From a checkpoint of a small mixture-of-experts model trained on Wikipedia: 19.3M parameters.
Below are experts of layer 14 (counted from 0) of a mixture-of-experts language model. Rows are named router (the router's row for the expert), up (a neuron's input weights, with its number) and show model dimensions 0-127. Each number is 128 + 32 x the weight over its row's rms, rounded and kept within 0 to 255.
After each expert's rows: "gets" lists some tokens that make up at least twice as much of what it gets as of all text. This comes from a sample of Wikipedia text that the model never trained on. Tokens count by the router's weight.

# expert 67
router [139 118 116 114 173  89 158 117 141 198 145 164 123 119  96 142 113 146 115 108 122 164 118 139 186  83  87 153 125 185 170 118 137 107 106 161 113 107 141  95  83  96 133 113 111 135 108  93 139  83  63 105  85 135 138  76 125 182 127 125 153 126 177 128 201 121 125 185 110 103 176 116 165  99  85  60 170 122  80 163 127 132 101 113 165 111 110 105 103 124  79 195 140 166 179 110 158 104 145 163 175 167  98 137  86  92  76 167 160 129 150  87 132 176 122 130 144  98 150 113 150 177 135 184  95 164 153  80]
up0 [134  60  83  80  99  46 109 148 134 207  95 126 167  95 124  92 133 129 114 135  73 115  96  98 139 105  76  75 149  97 164  92 158  72 104 130 161  96 133 132 141  60 142 105 117 146  97 103 176 129 185  80 127 186 109 142 116 113 117 101 158 119  98 150 187 177 204  77 119  89 144  77 143  87  97 144 163 157 129 151 120 120 151 154 155 173 123 148 144 121 106 156  82 101 121  96 147 127  95 167 155 141 148 107 145 140 148 113 134 179 103 169 121 116 148  84 111 164 172 142 144 150 106 170  95 164 128 114]
gets: " an", " |", " his", "'s", " An", " The"

# expert 94
router [117 146  88 115 112 106 119 182 114 163 186 193 126  71  85 147  94 136  99 196 104 121 157  47 130 109 136  92  85 152 114  88 107  82 141 142 109 142  95  58 125 122 105 110 135 109 140 154  88 115  60 172  84 118  81 150 146 159 143 110 207 188 156 162 149 148 114 115 145 146 155 172 112 166 108 113 137 174 132 148 107  85 119 173 128  70  79 106 102 169 135  88 159 165 135 123 165 162 131 155 100 157 115 100 144 132 141 196 126  90 120  95 145 117 113 167 110 135  76 106 117 147  91 152 107 181 105 131]
up0 [135 134 108 117 121 152  80 165 159 151 159  69 128 131 115 107 143 162 111  49  86 170 111 155 113 124 162 139  40 119 144  97  66 103  83 130  91 158  87 188 107 153  69 119  99 158 116 115 126 164  80 172 120 104 149 137  92 128 107 157 110 106 130 151 120 140 141 131 107 112 172  76  82  94 177 122  84 105 139 127 190 146 107  61 105 129  66 124 156  79 124  92 178 101 128 136  83 170 126 224 127 129 131 163 125 136 161 166 112 120 146  95 144  73 138 145 147 134 116 142 152 153 143 145 199 126 143 120]
gets: " A", " a", "A", " the", " two", " one"

# expert 1
router [187 112 159 149 145  97 138  80  95 119 143 100 113 155 124 114 111 119 130 105 175 162 139 153 143 142  55 105 106 108 153 139 183 129 151 106  86 108 146 111 105 139 148  77 150  98 188 113 110 118 163 162 136  68 144 108  91 115 100 134 145 153 136 107 151  91 124  73 117 135 111  49 135 208 169  91 150 142 148 112 116 161 144 123 150 156 113 118 116 123 150  90  83  85 186 135  83 162 183 121 126 135 133 168  95  93  93  68 149  89  59  90 100 127 224  97 135 116 151  73  87 102 147  81 160 138 150 128]
up0 [168 126 124 114  65 159 117  86 148  87  97 139 187 128 109 149 133  98 164 150 169 164 166 116  84  87  86 138 121  61  88  64 141  87  98 154 109  44 108 113 119 136  64 135 127 191 113 118 144 168 166 117  80 106 128 171 143 106 109 168  96 193 171  90 142 126 120 173 139 162 108 142 157 161 161 153 121 137  88 149 138 187 102 125 180 171 127 123 157  81 150  95 123 149 129 126 116 152 164 111 115 136 140  98  90 104 131  85 131 131  93 151 116 172 178  69  76  65 135 135 122 161 103 129  99 163 161 126]
gets: ",", " that", "),", " after", " by", " where"

# expert 40
router [194 175 148 137 100 131 120 143 128 168 131  44 147 147 104  74  89 142 102  99 167 132 142 142 121 123 102 134  78 116 135  98 136 142 171 182  93  64  93 129  51  86  81 120  98 142 140 143 105  97 175 179 150 118 136 165 165 185 152 155  69 121 182 157 192  92 140 168  97 134 141 132 103 104 118 103 131  97 100  79 124 131 117 116 153  87 139 101 110  90 120 125 107 141 167 148  94 170 189 128  98 110 170 116 134 112  93 148 172 150 140 119 179  73  97 186  99 143 165  79 149 142 137 107 145  87 111 164]
up0 [179  95  87  85 134 115 108 155 165 126 112 100 154 167  56  87 138 121 125 132 158 142 158 172 137 113 144 134 148 143 114  72 187 143 105 161 143 123 101 125  94  66 111  88 130 134 140 139 173 123 121 142  99  59 158 156 109 161 158 179 158 120 110  84  93 102 188 171 152 146 187 122 140 129 171 162 116 113 103 125 129 101 128  86 116  95 100 107 169 199 205  83 111 121 140 166 154 116 116 146 138 162 114 125 173 146 166 165 142 159  70 124 141  39 170 119  84 137 166 148 146 109 176 162 176 110 147 106]
gets: " |", ":", ";", "|", " -", " /"

# expert 77
router [119 141 131 117 128 151 172 150 148  81 125 155 127 119 109  69  86 106 107 146  92  94 168  73  91  96  95 119 131 149  70 138 124 141 112 113  50 157  67 174  90  91 149  99  96 136 178 135  93  93 128 129 134  97 145 176  83 123  66 184 127  98 152 100  92 119 101 111 141 111 130 121  92 130 202  97  43 107 100 160 146  85 135  91  82 189 106 134 129 122 129 127  68 142  78 147 131  91 149  99 111 187 102 149 134 167 134 181 123 110  84 133 154  93 121  79 141 188 148  83 108 129 136  83 136 139 140 151]
up0 [163 114 117 114  92 119 185 134 104 109 134 100 140  87  73  85 166  85 152 219 104 132 160 151 145 152 124 150 109 171 128 172  94 137  82 152  95 136 100 199 108  88 111 201 197 182 161 125 132 135 119 133 162 124 130 138  71 156 133  69  61 128 138 152 113 155 147 152 108  94 140 135 131 214 131 135  77 123 160 130 177 129 157 105  89 131 140 172 149 109  83 115 164  92 164  99  76 111 141 152 133 200 121 116 160 105 155 177 108 132 102 142 128 126 112  69 143  95 150 152 115 125 165 124  91 152 128 105]
gets: "a", "ia", "land", " City", " University", " County"

# expert 84
router [130 123 160 145 172 100 116 107  90 199 110 157 103 184 124 130 111 116  87 146 175  98 143 184 158 123  37  87  83 121 183 121 187 192 170  99 114 124 177  80 186 133 167 101 127 133 217 143 133 133 169 148 159  96 193 119  98 156  93 136 160 146 127 105 134 107  91  84 132 111 118 119 172 124 189  55 127 139  94  91 124 131 160 128 143 151  65 155 118  83 100  96 119 123 154 111 129 123 170 109 137 117 125 148 116 104  78 117 137 138 104 117 142 106 148 114 160 147 150 111  66 102 179 123 109 142 117 132]
up0 [138 100 133 101 201  22 103 149 106 165 113 130 175 152 133 172 171  86  66 180 150  97 122 107 155 136 118 116 141 102 124 137 137 156  80 158 162 121 135  95 144 100 135 101  83 127 135 119 124 108 135 105 183 150 187 175  69  68 146 143 124 125  73 132 183 135 132 105 129 181 129 116 196 150 172 161 223  95 141  65  79 143 148 126 155 124 107 160 173 158  93 140 144  80 114  85  89 113 143 130 112  95  77 142 159 133 100 157 118 103  94 132 118 136 142 148 124 117 147 137 140 169 151 125  97 152 147 119]
gets: ",", "),", " and", " of", " where", " when"

# expert 92
router [116 178 184 133  84 169 158  74  96 104 137 138 132  75 159 127 137 160  74 113 141  96 118 119 129 118 154 111 167 101 155 171 109  66 156 122 180 148 148  90 191 129 100  81 140  51 132 168 126 165 162 128 140 167 148 123  83 174 114 101 103 167 118  87  96 115 157 102 128 152 148 165 155  99  95 124  96  98 147 125 129  74 112 117  98 127 112 194 114 132 144 119  79 101 171 103 127 125 218  89  67  64 145 112 113 103 129 162 128 170 143 126 108 170 133 158  95 131 130 147 162 134 133  94 188 129  97  64]
up0 [124 169 152 145  78 113 106 186 126 147 160 145 122 127  90 146 111  68 106 169 148 117 174 154 116  84  91 114 169 132 133 151  83 136 124 121 119 197  96 151 114 115  90 118 129  98 116  39 141 179 112 109 152 126 139 144 127 131 145 141  94  91  63  44 136 105 139 132  75  85 161 180 145 135  90 126 157 119 134  82 161 103 132 111 132  83  95 103 170 148 104 141 139 131 145 102  38 109 200 139 121 159 143 178  81 168 159 177 107 126 102 174 138 120 147  56  89 109 106 148 117 111  99  83 104 152 132 115]
gets: " c", " C", "C", "c", "-c", "irc"

# expert 18
router [158  31 123 105 152 167 100 134 132  97 125 146 138 142  97 154 216 167 113 119  88 118 137 162  90 116  97  76 101 190 130 133 168 136 134 201 141 126  84 103 160 109 159 141 115 108 133 155 153 179 127  52 132 141 141 156 138 136 162 120 114  95  92 130  89 189 131 114 184 152 113 122 171 116 164  89  80 119 100 136 115 133 134 150  86 117 108 116 154 128 120 154 147 155 155  34 123 109 116 191 103 158 162 101 148 116 105 117 138  96  84 117 155 147 116  93 139 123 114 190 150 145  86 122 184 143  80  61]
up0 [125 168 144 161  88 103 146 130 157 185 101 173 157 136  81  95 140 165 156 149 173  45 152 108 132 121 135  58 106 109 164 147 115 207 165 137  96  88 111 185 132 104 134 126 123 145 150 123 140  71 130  73 148 128 101  74  80 169 154 153 156 136 128  76 108 154 107 107 116 150 120 177  93  94 144 149 132 148 153 140 121 136  69  79 140 145 104  99 124 128 116 170 142 106 131 104 160 120 165 128 145  63  61  84 122 137 131 138 122 142  65 110  85 161 116  92 217 179 156 144 152 107 122 165  94 157 132 149]
gets: " B", " St", " K", " Z", " L", " H"

# expert 13
router [103 141 160 136 103 148  94 114 141 116  84 142 106  81  96 155 151 118  90  97  96 145  88 164 147 108 171 120 106 151 184 121 122  97 139  63  98 136  99 114 128 152 138 121 137 150  95 143 151 118 152 141 113  87 200 157 130 111  99 117  95 115 153 136 161 195 126 139 122 151  94  77  81 143 171  82 130  94 142  82 120  86 158 179 139  99 164 170 109 140 174  88  68 105 103 127 119 144 102 147 165  44 143 113 124 217 161 117 157  83 159  95 150 108  97  80 140  85 167 193 105 172 112 112  87  68 116 144]
up0 [154 123 132 137 161 132 137 109  92 154 123 157 113 146 117 152 151 104 128 100 109 136 165 170 164 112 103 159 142 132  97  71  86 217 161 109 122 108  75 165 169 139 164 104 119 165  98  68 157 145 114 143 115 155 156 169 140 119 138  96 142  83 155  63 171 131 106 219 151 166 183 116 175 103 160  84 132 169 130 189  98 191 129 149 108 137  83 129 160 150 116 101  54 159  99 176 126 126 105 130 140 124 140 148 142  91 125 149  91  97 152 157 121 117  89 126 180 179  86 152  90 193 136 108 147 120 110 179]
gets: "S", "C", "P", "M", "R", "H"

# expert 74
router [103 163 139 175 134  92 158 195 186 173  91 182 164 147 142  89 108 103  86 118 157 172  88 144 184 103 102  68 127  94 139 151 146 182 148 159 133 113 148 135 140  55 102 112 142 109 131 118 166 162 128 143 125  80 168 139 115 135 101 215 121 117 133 122 112 109  97 145 134 129 140 173 187  72 161  67 146 162 170 110  90 120 137 143  86 148 100 121 135 135 140 150 164  98  59  53 167 131 181 114 118 115  98 106 108 114 102  97 120 108 161 169 155 111  81 143 164 130 182 128 141 123 149 125 103 126 101 186]
up0 [137 140 167 144 148 114  97  98 203  49  85 118 133 173 194  61  90 106 143 101 141 152  96 138 129 122 127 106 135 143 133 140 156 116 150  68  99  79 118 133 127 108 152 136 167 164 158 129  92 147 178  42 149 104 125 136  83 126 134 177 109 127  55 132 157 121 172 147 116 134 182 189 130 168 123 114 149 152 115 125 115 210 132 117 144  88 123 111 106  93 155 134 138 139 150 157 148 106 104 112  74 107 149 135 131 101 133 157 130 133 153 147 119  53  95  84 113 116 155  84 107  59 105  91 186 175 111  99]
gets: " was", " is", " were", " he", " He", " be"

# expert 102
router [106  71  65 142 201 133 154  64 127  66  69 172 116 198 188 175 124 137  76  95 134 155  80 219 106 112 157 143 157 128 136 116 140 128 119 180  93 119  85 105 135  79 133 171 119 120  97 134 124 140  86 133 129 166 108 166 119 160 198 164 172 173 165 107 103 123  72 167 171 187 142 180 144 145 150 173 123 131 170 121 112 113 134 138 155 115 119 144 123 116 148 134 139 141 136 109 133  91 177 142 137 159 130 105  91 179 157 150 115 161 108 150  89 131 126 125 153 167 142 164 157 103 113 156 143 165 151 134]
up0 [ 94  88 160 187 150 126 108 152 153 132 132 105 122 135 144 133 157  51 113  91 119 127 174 199 117 129 167 182 197 124 109 119 100 152 137 131 103 134  63 134 183 109  91 109 113 135 166 106 125 131  52  82  79  93 164 202 126 146  93 139 182  76 152 113 176 135  64 129 143 128 217 158  91 146 121 160 130 130 168 167 137 141 124 164 123 108 125 171 114  73 164 139 168 114 155  88  82 128 152 163  83 158 105 143 144 118 134 169 128 141 128 129 124  75 116 160  93 130 103 113 124 148 147  90  70 121 130 124]
gets: "el", "l", "il", " L", "v", "ol"

# expert 36
router [ 69 125 139  94 146 132 167  94 108 135  96 156 148  86  99  97 164 160 116  91 115  88 115 193 152 130 171 102 183  72 180 158 129 117 163  96 155 199 173  79 195 150  94 103 137 129 108 159 108 148  96 108 129 124 112 155 116 153  91  90 130 150  84 130 118 197 104 107 118 109 150 172 142 129 139 143  93  62 105 117  80 125 163  91 127  93  73 138 111 133 139 137  98 108 135 126  93  88 155 101 134 114  64 151  86  48 157 158 104 105 194 160 170 163 133 138  96 140 132 147  83 107 108 113 166 173 143  97]
up0 [103  70 116 170 131 121  96 170 117 111 125 135 153  74 115 110 157 111  93 139 168 166 132 219 137 123  78 119 132 101 152  76 160 131 156  83 163 154 155  87 156 154 159  90 138 152 159 101 136 116 120 113 104 113 163 109  90 101 193  83  86 190 134 107 127 105 159 150 112 150 131 117 158  99 193 143  99 115  88 164 144 134 113 121 110  96 103 160 207  98 105 130 131 191 144 125 140  89 155 105 123  69  85  82 118 164  93 110 127 131 201 125 128 136  81 145  35 149 162 158 163 134 115 135 139  79 140 109]
gets: " F", " C", " f", " c", "C", "F"

# expert 27
router [149 161 165 190 161 106 177 108 149 143 162  82 146 104 124 135  95 153 171  96 136 163 135  91 146 144 183  87  34  99 141 150 179 191 134 139 155  97 163 132 108 124 108 104 126 108 127 141 127 104 123 140  98 141 130  89  92 174 134 177 107 156  98  77 100 123 130 139 105 145 130 127  89 201 146  83 134 140 161 132 113 171 160 168 134 139 121 118 116 103 120 220 163  72 109  86 123 140 140 155  84  77  84 140 160 136 105  52 154 163  92 159 146 109 111 139 134 125  89 111 173 172  92 184 111 168 155 154]
up0 [135 123 188 158 172  96 152 132 117  94 100 150 127 111 132 107  91 105  68 116 147 139 144 107 153  79 131 123 134 128 160  97 181 208 119 107 158 192 164 105 107 112 164 106 115 114 154  82 113 146 133  56 139 166 130 109  88 157 131 126  70 147 111 170 146 163 157 184 121 120 137 103 187 159 129 108 155 130  56 109 153 181 159 110 112 133  88  97 110 130 164 219 159 104 133 112 123  94 106 120 124 105 101 168 131 142 124 143 123 105  79 136 158 162 110 172  72 117 108 136 144 166 160  98  21 150 106 159]
gets: " to", " and", " was", " is", " were", " be"

# expert 43
router [117  81 142 147 109 109  91 120  93 135  68 132 144 114 120 152 124 136  96 152 130 172 111 101  86 141  92  79 106  93 131 114  84  96 150 110 145 158 149 128 160 135  92  89 190 140 136 140  94 118 131  90 137  64 106 126 126 174 172 125 110  94 152  93 114 165  58  76 111  87  61 143 118 106 163 111 172  97 151 163  63 118 135 113  60 105 127 167 115 116 168 109 157  67 175 142 142 179 101  97 179  85 210 146 177 115 150 117  52 142 159 139 134 134 126  77  92 110  79 145 144 165 119 130 121 139 136 166]
up0 [120 106 102 165 112 144 114 121  91  89 126 113 132 205 122 118 153 102  94 111 119 117  81 103 103 122 130 114 123 109 119 171 102 151 189  81 140  88 145 131 107 146 133 199 143 134 113 135 129 117 119 115  97 113 185  82 140 112 132 147 114  86 200 157 156 185 166 165  96 121 140 100  91 172 134 168  61 150 119 227 171 148 149 126 136  95 185  83 151 122 148  89 134  94 158  92 146  63 127 110 155 142 193 109 143 106 134 137  82 187 116  94  83 139 173 123  86  93 113 135 126 102 152  93 180  76 159 122]
gets: " B", " b", "b", "B", "ab", "ib"

# expert 109
router [181 172 127 112 153 161 160 116 114 177 164 160 161 133 128 145 105 137 130 196  48 134 149 133 106 141 175 108 131 113  75 134 181 143 150  90 138  99 134 131 119 136 110 125 123 115 175  95 136  81  22  97  89 128 170 119 151 185 117 113 142 162  97 133 127 106 153 152 113  91 129  53 114  82 166  58 125 177 120  99 182 129  92 161 121 120 172  93 101 142 113 126 181 165 161 149  43 110 136 120 128 120 161 161  97 128 120 158 144  95 156 159 140 176  96 154 129 188  97 120  89 162 135 124 138 155 151 127]
up0 [ 79 120 160 141 140 153 137 138 147 174 104  94 130 159 158 140 109 139 155 138 114 185 112 101  69  78 150 175  86  69  94  97 165 121 149  43 139  83 141 112 144 126 131  86 110 144 159 123 122 126 130 116 127 121 141 172 100 131 185 184 127 114 119 105 141 183  92  80  78 151 139 127 153 145 113 122  74 100 141  74 160  93 113 117 180  72 126 139 175 111 194 104 143 120 128 133 162 153 123  90 153 127 103 125  68 155 223 164 117 103 155 130 153 134  78 172  53 128 134 177 103 106 157 111 112 146 118  86]
gets: " the", " The", "The", "'s", " its", " first"

# expert 110
router [117 116  65 132 187 105 137 129 129 128 101 136 118 117 147 143 140 142  66 166 153 184 114  88 186 165 124 162 116 137  77 148  89 133 169 135 117  78 109  84 119 130 124  72  99 100 101 148 118 107 130 170 185 119  68  63 168 147 124 138 144 199 122 157 149 144  85 121 169 100 127 141 163 157 100 196 169 157 141 159 136 100  96  87 131 109 175 101 121  63 171 129 144  88 120 133 115 140 111 157 147 127 184 134 202 130 156 137 114  63 163 150 140 107 107 144 129 104  38  90 148 129 173 124 134 149  95 102]
up0 [118 140 112 120 212  82  86 118 154 134 116 105  81  95 133 129 138 130  97 181 122 195 124 104 140 143  78 117  58 158 117 125 143 163  64 121  86  88 110  86  90 159 122  69 156 143 146  79 114 144 169 113 200 148 168 109  83 114 141  82  79 145  81 107 171 150  83 120 160 113 190 130 201 116 111 158 101 174 139 136  94 124  80  86  88 123 153  99 142 131 116 124 156  96 105 113 113 125 159  89 111 173 110 113 130 138 116 131 165  99 124 168  98  72  98 107 106 202 114 126 167 117 128 154 164 111 102 129]
gets: " a", "ver", "ud", "ron", "ou", "en"

# expert 16
router [148 143 112  81 118 138 127 130  95 103 108 149 108 135 155 131  93  71 169 155 140 144 131 115 109 166 134  63 166 165  84 138 161  90  81 132 166 154 158 164 125  96 131 125  90 175 207  83 150 160 166 150 136 113  81 146 122 154 133 160 125  86 137 141 105  71 149 101 204  85 102 111 103 140 161 145 123 113  67 104 156  86 105  62 109 167 178 205 124 142 116 144  93 197 139  89 188 104 149 142 119 179 106 128 120 132 150 114 165 110  89 142 143  96  86  71 131 142 104 162  93 163 134 157  75 150 149 135]
up0 [183  81 117  73 112 164 140 119 121 198 113 129 127 101 104 127 142 106  93 159 155 125 117 202 157 159 105 125 153 124 121 101 137 165 147 130  82 138 175 157 161 156 111 152 114 139 127 100  73 134  90 155 152  62  69 132 121 122 123 102 143 155 162  95 128 124  65 156  72 165 122 132 194 120 130 116  94 125 103 112 123  92 103 104 121 105 101 140 132  87 109 188 112 191  86  51 153 141 129 169 151  73 132  86 173 174 143  57 160 124  75 129 164 109 140  96 160 149 127 138  87 128 138 174 124  80 139 189]
gets: "a", "i", "ia", "o", "an", "s"

# expert 115
router [158 131 133 113 118 189 134  90 148  91 157 144 161 110 124 165  92  61  83 131  74 125 139  95 118 141  51 124 140  90 108 178 136 103  80 170  95 100 160 108 109 167 123 135 172 103 134 154  91 175 126  80 160 143 149 161 135 133  55  75 113 105  84 159 121  81 129 157 119  57 141 158 123 200 107 135 144 141 162  80 102 167 114  95  96 141 157  92 125 154 132 147 118  95 101 124  94 168 130  83 134 103  78 134 110 195 152 133 149 109 110 157 146  89 110 143 120 152 112 103 129  72 138 136 192  67  91  83]
up0 [ 75  91 140 121 194 118  72 131  69 127 124  96 191 136 107 123 121 100 116 142 174 105 129 116 108 127 146  99 133 148 102 149 100 106 130 152 173 193 129 100 155 139 162 137 144 140 167  77 120 127 131 123 136 121 144 174 112 128  68  75 187  74 120 111 129 119  94  71 109 123 132 138  91 177 153 104 136 120 137 105 105 126  80 116 153 138 165 150 190 157 118 111 203 120  97 136  97 125 106  96 132  73 167 146 170 195 184 166 142 179 145 118 124  98 119 100 105 130  92 118 179  94  48  53 145 104  87 110]
gets: "%", "s", " number", "es", " all", " list"

# expert 17
router [104  70  92 165 172 114 187  65 111  69 159 150 141 126  65 152 122 126 115 132 153 175 116 116  74 110  97 113  87 110 121 118 123  99 135 171 110 151 128 113 131 134  87 121 120 149 131 148  80 157 168 132 175  93 184 167 140 113 156 138 154 107 152 106 102 185  88 161 104 174 195 157 145 101 172 155 152 168  64 127 134  87 144  58 145  93 164  95 112 120 121 119 161 146 162 110 120  78 148 147 107 183 172 100 138 135 107 124  81 161 138 114 118 123  97  85  57 109 108 105 130 128 128 191 108 158 171 184]
up0 [168  52  60 182 129 125  86  99 106 127 112 172 148 133  77 145 115 116  51 101 123 157 124 171 151  86 170  66  62 127 126 127 119  95 149 130 180 111 128 124 103 100 119 150  95 108 122  73 149 133 169 153  75 107 109 176 114 140 139 157 166 134 137  89 131 144 132 114 153 157 160 109 129 151 115 149 106 212 138 136  85 105 122 123 180 154 146 153 117  47 128 115 125 154 140  99  86 104 141 123 107 152  94  88 184 127 121 165 149 130 137 109 132  77 140 112  32 138 134 141  99 107 100 134 165  89 170 179]
gets: "r", " Mar", " Br", " Col", " Car", " Ar"

# expert 24
router [142 148 125 118  77 105 141 120 164 122 117 145 117 133 169 150 118  87 131 174 114  83 165 117 146 111 156 114 184 205  92 130  98 125  84  99 105 178 135 161 106 132  86 132  86 159 141  92 138 155 116 167 162 152 114 119 155 174 181 116 122 111 109 128 144  73 186 128 151  88  88  99  59 128 144  98 163  83  71 159 185 124 161  77 142 132 183 110 106 126  85 148 167 129 111  98 133 125 134 185 123 178 179 164  94 102  97 166  65 160  66  89 105 176 121  78 162 118 146 150 126 135 103 164 130 176 137  94]
up0 [119  89 102 124 110 166 149 136 111 160 132 149 155 142 152 172  74  55 125 123  82 179 149  86 193 141 109 138 122 151  97 146 116 141 104 132 140 160 106 114 182 162  81 171 127 167 161  97 145 132  98 179 149 154 115 147  81 106  88  96 119  46  60  98 118 136 160 162 130 115 126  88 104 103 146  98 120 112  41 125 133 152 112 143  91 118 138 160 148  97 177 108 107 138  88 118 107 159  70  65 105 155 135 126 141 160 114 194  90 144 183 128 120 139 133 107  82  99 101 105 146 155 128 155 147  30 121 132]
gets: "ian", "an", " American", "ish", "i", "a"

# expert 58
router [121 135 130 121  95 158 129  96 143  58 180 130 186 155 149 157 102 118 186 135 136 143 126 110 101 159 102 127 170 133 141 129 129 137  65 128 106  73 141 100 136 104 112  79 130 128 146 111 107 141 102 112 154 157 100 124 132 117 101 129 128 122 139  79 160 100 103 154 164 154  95  98  48 173 157 127 142 135  88 196 189 170  99  47  96 151 109 114 122 148 146 223 126 146 113 106 115 144 177  94 112 141  93  96 134  94 158  94 213 126  86 173 149  98 105  60 100 125 124 114 117 153 142 159  78 189 149 114]
up0 [100  90  99 121 163 152 127  71 141 116 168  85  91 104 126 145 120  99 124 110 180 154 146  67 134 166 112  59 104 153 155 139 136 183  84 110 142 105 122 102 165 134 133 102  62 132  96  98  74 177 119 177 130 128  66  99 140 118 129 112 162  85 150 148 183 179 121 192 152 232 117  79 108 137 102 127 142 100  94 191 158 130 145  73  96 171 159  88 165 135 102 166  80 105 114 124 173 136 143 147  81 139 127  89 145 116 160  99 119  87 148 129 135 165 130 136  96 130 141 127 158 155 118  69 144 136 110 160]
gets: "s", " him", "ers", " her", " them", "es"

# expert 29
router [ 90 142 131  82 147 132 108 148 198 105 139 120 107 112 146 103 105  99 160 147 124 159 134 122 109 112 108 155  97 118 125 154 182 186  91 159  51 154 105 173  92 134  77 172 105 106 147 134  93 151 128 145 123 195 137 140 139 110 179  94 161  29 144  91 150 173 141 117 154 102  84  92 119 214 150 148 130  94 138 124  75 125 104 125  96 122 131 142 125 169 137 107 121 164 145 134 130 157 114 183 141 152 155 105 121 121 145 152 139  45 120 143 153 110 174  39 158  88 109 102 117  81 135 135 117 153 157  61]
up0 [102 158 189 133 127  97 123 107 181 155 164 105 105  59 135  38 133 105 123 112 113 152  80  95 166  87 112 130 140 105 117 192  84 145  82  56 140 113 107 153 165 109 127 159 129 102 184 121 131 118 164  93  75 153  99 119 146 138  89 146 124  73 167 152 132 137 124 142  96  77 116 110 155 135 128 185  44 115 110 152 130 123 105 157 149 177 176  85 146 123 104 121 144 145  70  96  66 141 148 167 116 135  81 143 115 138 172 138 147 128 143 145 189 153 145 112 170 156  87 124 138 120  96  97 102 192 100  93]
gets: "h", "o", "u", "i", " Y", " J"

# expert 15
router [116 182 136 126  93 168 147 108 154 102 141 179 132  87 104 144 145  92  88 137  61  92 140  95 165 166 126  97 158 156 186 135 141  96  92 121 112  34  80 163 100  85 128 109 165 175 190 172 139 168 151 169 143  62 118 102 158  89  67 111 138 116 139 103 117 131 187 123 153 106 110  95  83 105 112 123 114  90 116 177 105 107 132 149 149  86 174 154  96 173 110  87 102 134 101 155  85 159 161 148 135 128 147  78 106 134 134 130 169 118 154  91 118  84  87 109 182  93 159  84  91 161  99 120 105 138 142 149]
up0 [144 117 113 174 109 134 129 130  57 126 107 141 131 115 154 127 113  76  62 178  64 156 134 167 194 187  84 147 154 122 136  85 146 114 132 114 148 108 100 159 167 138 142 120 172 127 157  93 115 185 114 110 176 147 123  61 152 180  80 163  71 128 129  91 190 140  67 145 162 122 117 115  98 155 128 144 140  41 129 131 165 117 186 130 123 105 113 160 179 132 127 123 103 103 124 129 132 170 150  85 128  61 130 135 116  87 135 127 123 145 137 153  66  98 113  96  66 107 114  96  96 161  80 132 127 155 158 172]
gets: "S", "C", "A", "I", "E", "R"

# expert 113
router [182 132 121 107  89 166  56 128  93 148 114 164  67 102  89 130 112 142 147 143 163 165  90 147 116 163 181 134  96 109 146  82  69 114 125 125 178 152 114 121 148 159 101 133 182 120  97 136 107 179 103 149 130 178 160 177 143 138 139 102 123 148 166 111 100 120 156 100 215 125 162 123 152  89 205 168 179  54  88 168 131 158 148 155  96 159 156 146 129 100 114 217 125 128 157 164 146 183 120  86 121 132 159 129  87  92 151 130 124 126  99 113 126 157 134 137  43 142  95 125 130 120 153 126 107 120 141 105]
up0 [152 127 130 102 131 144  80 128 110 134 128 160 142 126 123 117 134 123 163 133  68 175 130  63 150 127 108 149  82  99 123 157  77  69 117 103  93  55 151 146 149 116 133  98 158 141 153  72 117 104 109 193 147 194 134 139 118 183 160 155  75 150 112  84 120  94  84 138 126  78 155 115  73 205 172 127 104  78 119 112 117 102 126 114  82 118 148 178 131 146  70 117 178 107  98 114 140 125 120  92  78 102 154 166 127 114 140 138 173 127  81  85 101 154 141 135  54 108 141  65  80 110  75 144 156  94 112 143]
gets: "c", " w", " W", "w", "as", " c"

# expert 79
router [157 145 182 149 151 103  40  98 115 130 125 113 127 146  94 175  89 171 190  79 129 184 168 205 112 136 163 160  67 162 115 146 196  75 141 128 144 111 155 150 155 131 133 160 173  80 112 133 155  83 162 118 167 156 105 176 125  85  90 114 117 112  84 167 165 143  94 136 141 150 102  66 104  82 124 143 163 139 131 106 114  65 132 127  89  88 126 186 114 119 166 136 118 142 143 145 146 171  87  80  78 117 167 136 151 152 139 145 144 111  98 143 125 167 183 153  97 121  83  99 173 117 122 113 133 112 100 110]
up0 [130 112 101 144 149  76 129 152  88 101 125  36  57  83  92  92 157 121 141 155 102 134 125 154 107 137  83 142  58 127 150 144 193  94 124  76 121 129  71 177 116 133 128  70 150  58 137 115 171  78 160 151 199 122  83 108 115  99 152 136 124 167 122 120 113 107 100 159 149 162 153  83 101  80  79 121 147 148 172 110  73 149 107 130 122  96 120 137 163 122 162 160 104 134 106 109 158  82 112 103 105 130 116 130 160 149 136 150 193 137 157 110 135 130 176 136  92 142 123 162 163 141 118 147  72  66 150 179]
gets: " g", " sc", " G", " Sc", " pl", " sh"